Weights of a small mixture-of-experts language model, trained from scratch on English Wikipedia: a shared expert of 128 neurons.
Below are experts of layer 9 (counted from 0) of a mixture-of-experts language model. Rows are named router (the router's row for the expert), gate (a neuron's input weights, with its number), up (a neuron's input weights, with its number), down (a neuron's output weights, with its number) and show model dimensions 0-127. Each number is 500 + 25 x the weight over its row's rms, rounded and kept within 0 to 999. Numbers have three digits each.
After each expert's rows: a language model's description of what the expert responds to. This comes from a sample of Wikipedia text that the model never trained on.

# expert 3
router:504499539532486481527486494524458506485513507578506525493524509485472482533473510485526528515515487460470449478515525507524490501485476458529496499447508497512496514552492474504475518455492543501492525548554503501506493513509494481485489519544522491500523524503479505548506513493521462543491489484556488498495514463489509526473498532459490526498476487481494464508496481494499474495493
gate2:485525506501500491493497523473476515495492494485510514487523480510512481509520476439505532468494508481519484473501524491547510448494516487482492482493505486529530547498477494461506518484477530476438488471488484503476537497511509515499513518519547505477461538498485492541532473522506480487504491496503537535521494521457518563495495542483516538543526472495456487476489541479432495527502
up2:469520503513500503488542477448502480472533502450490471514484523487542527560486506512461514485492493517534500505482510487508499503516491478500482549490464448489478477499505555507504519498456511490484436458534515480488523541466511536458506500461506527506495514445468574510471491447458487509464466513442470499489480474524557532511529496509484438509524494480506515533479465501492479511494
down2:484491521490461516517568467477465508463501503521479450479516479512431528459500520484481516544539483547489512537523525475530469507508453481472494491511494522470528512466476444466473486493495503495502442469448490515470548535510532474509485519517520489486486488519474496525535521488501492496507519493460515485480494571494500503514507472547447526506482499499498489523491494426510519547479
Sentence-ending periods

# expert 8
router:555449567533486502511494515493495507457481480567552539487519536480493474511497499463516525519519472475483500482502488476517531502496518471511544534492503492513544507511487465481542466472473537469472497524533530478482494523494474479505503553516516466467518538502542508502495527507492487514514493517443505543490500507454475529447490485505556531505520535485500492459518494491506468490501
gate2:512465501495528490539502471497526466463533480544558484509541507510489541517467497512512509544539503497488456517481491537459524483469418532488480524501533510478490498490517440471567519490468514520526462503454492511497507464499501500541514467479497506553483511488517502506463516527529484498521472524510462463494547466530512509447510472480509529507504500496472536497469539510472509538498
up2:545473520509490509484435505494463496492485532499518504505499505511524476514517494553506485492498483466486507492502487522527508492460484464480514476482526514472536492521488480471492462497493504529490542536481476513486476483507522490477520465494482490470480479523450489451471519476477510522491506531493484484486499529519509492524455508467519501493538540478500484505451505507475558472531
down2:477535494501493480502540533502499495502506479479457457455506548524523526450514447510503484510507497487484481532459451517495516476450448469480520484472524479480515459492515477490452536459496488527459508517501483494476501495493476557504455438525514549489485477530503520521515441493531482516516488504472502503491515477487510505482506488485567513539451519543528547489524479494502504502502
Word-initial letter pieces

# expert 16
router:490517504560488458505489497543464551519527466514523511499557525472474511532499495517518530517498514482511493480499502474519522488483462471592478487496498505532516455529475488555524465510512524504474477506475508504478461515472484488451499508524519543512537536540489530530512522540464481508507480475487514501469513478499463506509505510533482530498472514507486484478504503523500509504537
gate4:460496517480536520494526507570501468494513483534456563489473497496487466550511456512481506508498513525541525495499522506491504489439455481543523488503515482534489495524504519485512475487487495497495501504491482492472546473502459462454487498513422498525480541490503484500462480517503531520516525476485542508457511501503507494443516511505502479530515513513506515487532533513503506482481
up4:481491569468517474557524510465493481468475499525467475545499495495489509572520512509542516501487481520491517481494516511502507531464494506519498518489492534510498528498543479468500521513480503472502534513488549447419535484541507516470535510471443469486455514480496470496523493498507498515528495453519496461472503514514508512481493491489509483519495450457543503485521503470480491460476
down4:499487485484521520533524508526488509513540481518522521539481504484499464485486522498473474528538535512510495476511503522471529485480476527513507466463508508483500522503512484517480488483485508506461485479487579517496490452496501482500487464483483473523486529568475510497503545533485521523559491468503474500504521503492474515485453510508484501475494512482519492472527479453506476429515
Name endings

# expert 1
router:513451549542497484517485515515476506475538453534501513505525516505474509552506504502530538494521492515479507509514481500522521445512466510501497512464488505490502484538475485491522505454524487516517488493517539501519510543521524497508468522491525486501515539495491506511556543499489459492497488527488503529504489467489466590497500512485466499484489522472481472516500471468493505476511
gate2:496489492469467473497490501483511502524492501535501475531541484466513507517521505508499500456536467485516501527509493499506518522490468527537506466479537507488464500495481469463508489515512517490481539549475499531492459517515543473522517516542518509511473452512488507520471461549497520525501499530481501525526492495487527546503491503477421495487524496466471472481510516530491476516505
up2:506492481520500517543511506479524477467501481503515516496446490495476509491527522523490512489512512492483566491500489515512499478469506513494471513508508519520512485467474468498463462536523512498464497544486553512488480485471531477515495497460529536490529484541456518516503452500491508508473503524478502471469520514471545525542524516498458558528455482520486481482499491488508521491471
down2:528524529497493518508517497474460483499489496505492500453460491506517512492522450482465524511484488453528474506538478482527450534515503495471478537521493525469473515498512549536515497449471523524472466522577526495493519500518527487508505489482465490505464468463504504535491519533541500495523533503516498486510502485488482540514495470526509514485464497499508501516476459515475524528511
Mid-word fragments, number commas

# expert 21
router:528431517504473500474464493488494527477518472524524540482535520452501506493511512486541537511482469496482491454506509479504548479494513480518514510473557489516527473524493469494551475497495470469495467497495485527496444511505467532477486485537466454460507524517489535534513526497486490502513479488509510502515520486539507517461501557523461478511504536466516497472528488507487450503528
gate4:471497523519528499554493492516481518506502517511535501477470533504509526474486483492509529468479513536548509469528462465503504495495470537500507529531509486495465487499485508524531507481533481480500459511440538507549505525517456496439511494539467468529513518522497517482498490552495462496525510493529500464506467532474511512502470523486549515528494485511514510468465518447482481509536
up4:477526511529478523512496480493491486482483512500487498467432482484514471470468470550504497522525475526482502522512516464526487527520492465482484554469458458447498512552466488553482426493503503499475515542484483467514458521558523455535505517509490548481532503478450515509466486515486502519491536499514476497523509526471523517488502460498470502507491489479488513499503494487561491453514
down4:517481524475492527503488440471518530498527529525515533515484482505448483528485537533456515494492526466510490547514435485525482484511561526483465518473488490505509507534516453501509495495494511501437483482471498493494474474531482488508488501509546544496481497504497551529521518489520543516504477502471532534535513553532530494467492505494530488477499504492508487506514465485503502481556
Common noun heads

# expert 14
router:537442522507476516483474510495476496536545499511529516470528517487477503484495487507512513510510463485471457465517499451546499501467495465516523484478515469513510495496489452521536487459523543494484492528482543545482478492539458522475519521514493495484503501507500553522499528502473478467477436488499531537469527488552485529542492503529526491452476522474488476482498504485483490509492
gate2:534476498525501494483524512512561494533515523504528537464481492495485477473531519518520526490553548501479452488515502496525526505471508456491495525502476502516488528495484484484546506479490523494509507543447507515535447510471502459507526490526494527494508514516521534507537521493516492509471497496502483483516500523464515524512491479476546472499470498515473512496503510492517498529476
up2:533470526499492500491505525478519502532512517500465491478536474497507467461505526562501503513480545494506549505465502494500468483528491482516453502472454521533501489506480505495534525476469496510508492559506489520501490454534465511478500502500472466493513540490512493526527477497532484481503520466540467507515479502490497549507504502448469493472471494486524508489494471500504525543482
down2:498507473514492525480480534523497532526478515524502495554509499510489470487511482504499521477473502500494455483540503489490472514505525533471520518499514520508555468504516489513507511504496468508512516529491539538513496477466485511512525536452474500506482515551501493491521526513485471437486506519456502506499510541519533496470482506508488496472501491506512491466464470489468500522497
Quantifiers and prepositions

# expert 22
router:566507510532506489501469551536474506534520477540517527509505518521503452511515446487505519509481502508502476495513469493489538474496508504543521474491489450496526522508499511534523476509519498514506477488492478494448512506525474496509492494539509488513490470504500538479501497508450457478486527524524498524477532467518529492493507525506515493468489521500477512519541515432462495487494
gate2:546534504516489478496446477548493536478482511537526506534491509458505492496473478497529476488530500481481506514491470539513502485486452511518511484515498455497478492490456487455521470494502538459528492473509465458510469543550522460514500486511471524505497491478505507490487486478469446500550504459521443479455530506483477494455426491491518486474466494502497519530500504466492506490473
up2:521482536544545486511525507529494494479526500470511515494526472504489492487490540509526500472503506448547493539460503520533488505509496471516535467456468488513512513471525510471485517476499510500469569491499499544489545500482502542505475571465468482489518505509503494498488496529497529471485540524479476436528525506482502482483497509529522439517488499514510489544500507524499464489545
down2:480517512487439518490484511482495525512489525436504490492507497495521484505491502482521510506524473456525526512525500532525505508498547488495497510479439471521499477511503499528475478508470474481477490515507530486470480501531546485529484540515483496543483511494531527485507533487484547511543465514493511514493506557519464503505462501502471491486536521539474469530499514506522473548513
Foreign name syllables

# expert 23
router:474480527519486492491468489575518487497549471527493572462508498479499474496506503467509513515516472469487494478540486476490535502484481507555502533494532483515537515475489479524530481486517513495490464502485521490486463507481478474481492468508486496499496538502548539503503521484503503511472493473500498502494494500457484505550499477529515516500510530499513454504567524513469449491541
gate2:505484504506468483483517479540531505523533493500462509415463466489472501478473496461474518459535493522507506474535495501468501495463496513495481505492512459503510513518476524489550498452496490493480490519491513525486489520505482520480492448477477479508475509489468513503518524474500501502458505467468485473485449513481493521475514531520513521468481485525498451498529502509523535457505
up2:565495513497514471524524485513561484461489503508500471476479526478458494509488563468541532524476472490518526492466452512522480570508481512465542516513496478497520479512540527525475467459540527460518489552523485526479509499491525474511505525506474506461492518487458508511502493534514470513526501485522495488485503511502483525486487493493497484537497491542493478502498481552459455490444
down2:514467513485516531509544540479491528540487473490491479487508480495487483501498471495504522461453491541517516526550506460514483509496489480523475462496501473519533537486519510490438478496466515552519496501482520467465453487478480528487490546514502497504536540512447513448488455487498488527472505522503551524502511514530528492497460487494500516474494521524506502487521518475525491553496
Scientific word pieces

# expert 20
router:499461508494491493531477510511479512501506488465524512480510509468496510488536498486514546510521479515482453441520447474505563486498492493513476516474531491516525488536471453503515500510486523507480479528461528521465440501502477505515506515517520503506513510538477511518537518558500453509498490468484522494489549480476492501494465535520554488495473516461454488492526531473478470480499
gate0:492490483424517519488508498477512464535486510525490514523499497508488534509513500529500518489519523507516495499541513520493514467484531501518451547476490442543460473508443478522519525509500520517470535515494502515451486532489541450528511521506510510546477479484484493519492499531515445523479476498510497486508473512501487510526496525507506461510535490503492521476510496458552524504505
up0:472500509524504505507520493488514513513515447493495460510483519497537476490546484483518501495490515458522517531474490530504498461454451460465499497499465508493503516521495504452516477492527515494515478493518520487483489556515539467511503501492482507504465512457514473497539504485458498532471487515480507502520520506530500522510477480495477546555488484474543503496514507480451460477532
down0:530495437473488489522544531504475528486495527476494495494524483474539479498504507474495500512488508549492496483486510497471564449483485479506463536467509497508483524502506534510467496519471516549529501496525498480493525476480523533499483509551485475498519498473477544536529524512543487513478486517524498516498499521530478494502502504519493533546517475486509519483464509470473446507480
Articles and conjunctions

# expert 7
router:509496537523508493457479530506490526469502505534515529450519526493497527516495481498558539527517469466491503451518520480501517500482478462533557495505500515526515507528473471520527464499472492486510466507512490486487467526520476496473531506513512454485495546510491497534519533531545500509487483489479494510491545495528515513482505510524525503487490536498467491480524513501502452507554
gate4:470518525524497500504492518497441530432511507492493493502509489509481531517517517468455529501520469536508477563473473516466511477495502500537499538527519473509502479476515492531494476516523468521474491581517500481499490487489480515467519517490535489483482520512472496477513536512502484530493507532479482495500524531535518505485515487512504486511505539505484490513501480511514484506541
up4:469523501515486526518534480454475454473489534465487494505487500510501475539516485514501499504484509517495512491530488548489505527481510452495522491494485442553505505491508519470485468464508481487466491477486484524467503549514496489483515474519546516473520456515478496512530550502530529526508551534506513503496520530494484529475482500528548499518486528507449547501515502527485542517459
down4:491530509515510491502534467483480476523517484499469456466444501462516516524473500456492513508485512492534487454509510510450530458502533466539525469511538511527520494441507509486486482485510488470455520521508537518510528518492512523550495490518502487510508483498462477519471522491507488544510522535533467467476471536518547495439511514456521499498489482498471472504510444515521494484457
Competition and organization nouns

# expert 17
router:514483509511477517482518531525493473482507512517509494442520522475465516471469483447521507517495449500479495481514478501530519488474491462546545504468504510524522488522497488538509460505476492501511499527502567550492456530544480491468460536480491493451459553564517504493518540525463496524492502451511535548440572504484503513495460496503488487509491514493502506503522508514479501504507
gate0:467528498517495502511496480490520508496538555490550501470484514520498476476487509485508510487475478553461506462513552506551528462499495509471540481521513485440478501540489482508514466551515514522465509510476532487490484528541489520460563480477511539499508501466487476465497471537509503479492533487520524482498543491477481525499496517497491454510476480456496458527524489480458454523530
up0:467507487499489502524530518497472495499478475484503469464492500503518504479524523502500489488502444465520499506501532528478524441490495476522531507505506492521481484455566505499530536514484494468515483471500499536525541481466515476456562523490540506528521493529512454517527508469526533502487502499488523509516485488498476522513519490502462467524519487496503484521482486494505503458571
down0:529458514506507510482487492534484474464504486486484501521496466488507497492522533499476502523444520511546547514489463503494535507489496509542487512454494516537485466497519505522510560505523524487507509498465490525465524457491460489543488498526489531545505518483514485493493494533488540497477502537467521516468494455498494528481494510535496517463530497495512524531489494467519532510483
Subject pronouns

# expert 18
router:535490508509468470446483476547476523473528484515554472497504512486485501526517504456524536499519464497501448488543519492478514497491464480489531505459555494490484481513498512533491468494457521491474489493470475550484514530489502560512505506523501461459505511505458520492514552522452464506476502522505519506491517490495487520493495534538491482497491508527495502509507521493498510538534
gate4:539480473478506500537521526533504462516481489499487525476524523495474515503526498547523529509515494498544525522515505510505474542527490479492477478467458501513512502530514498498503447503470502503509522537514458502493482485455494488521559505467487490473483552527455485479522498515464509534496486524521548506506517500466476486513516473494523526500452508492526511567480497536530488503512
up4:486462478526480496429544477529500499500507476510527499503496532513539517514484493461504530522511460474488490530509493481545519451513486509526521503499466504525471522504493523514533474490502534464494483470466497499491504453482521518506532491494529494499438496529449505508504499557473507486484523480468465482447477518479517510497529515512513503584543482546487505490501495501466510528535
down4:489533508514529465505508521484514489521535523491463454546486500478474489499512520493492539549527507517553496482467465505478532455496488481532484469533517486454526511465521498506531497516505499508499484532506543477525529522533518476445480519542435478446500513483505508498530496459543493519513522509487505491518480493515494548522511510490510523512506537484470561547500499528498504518487
Verb endings, participles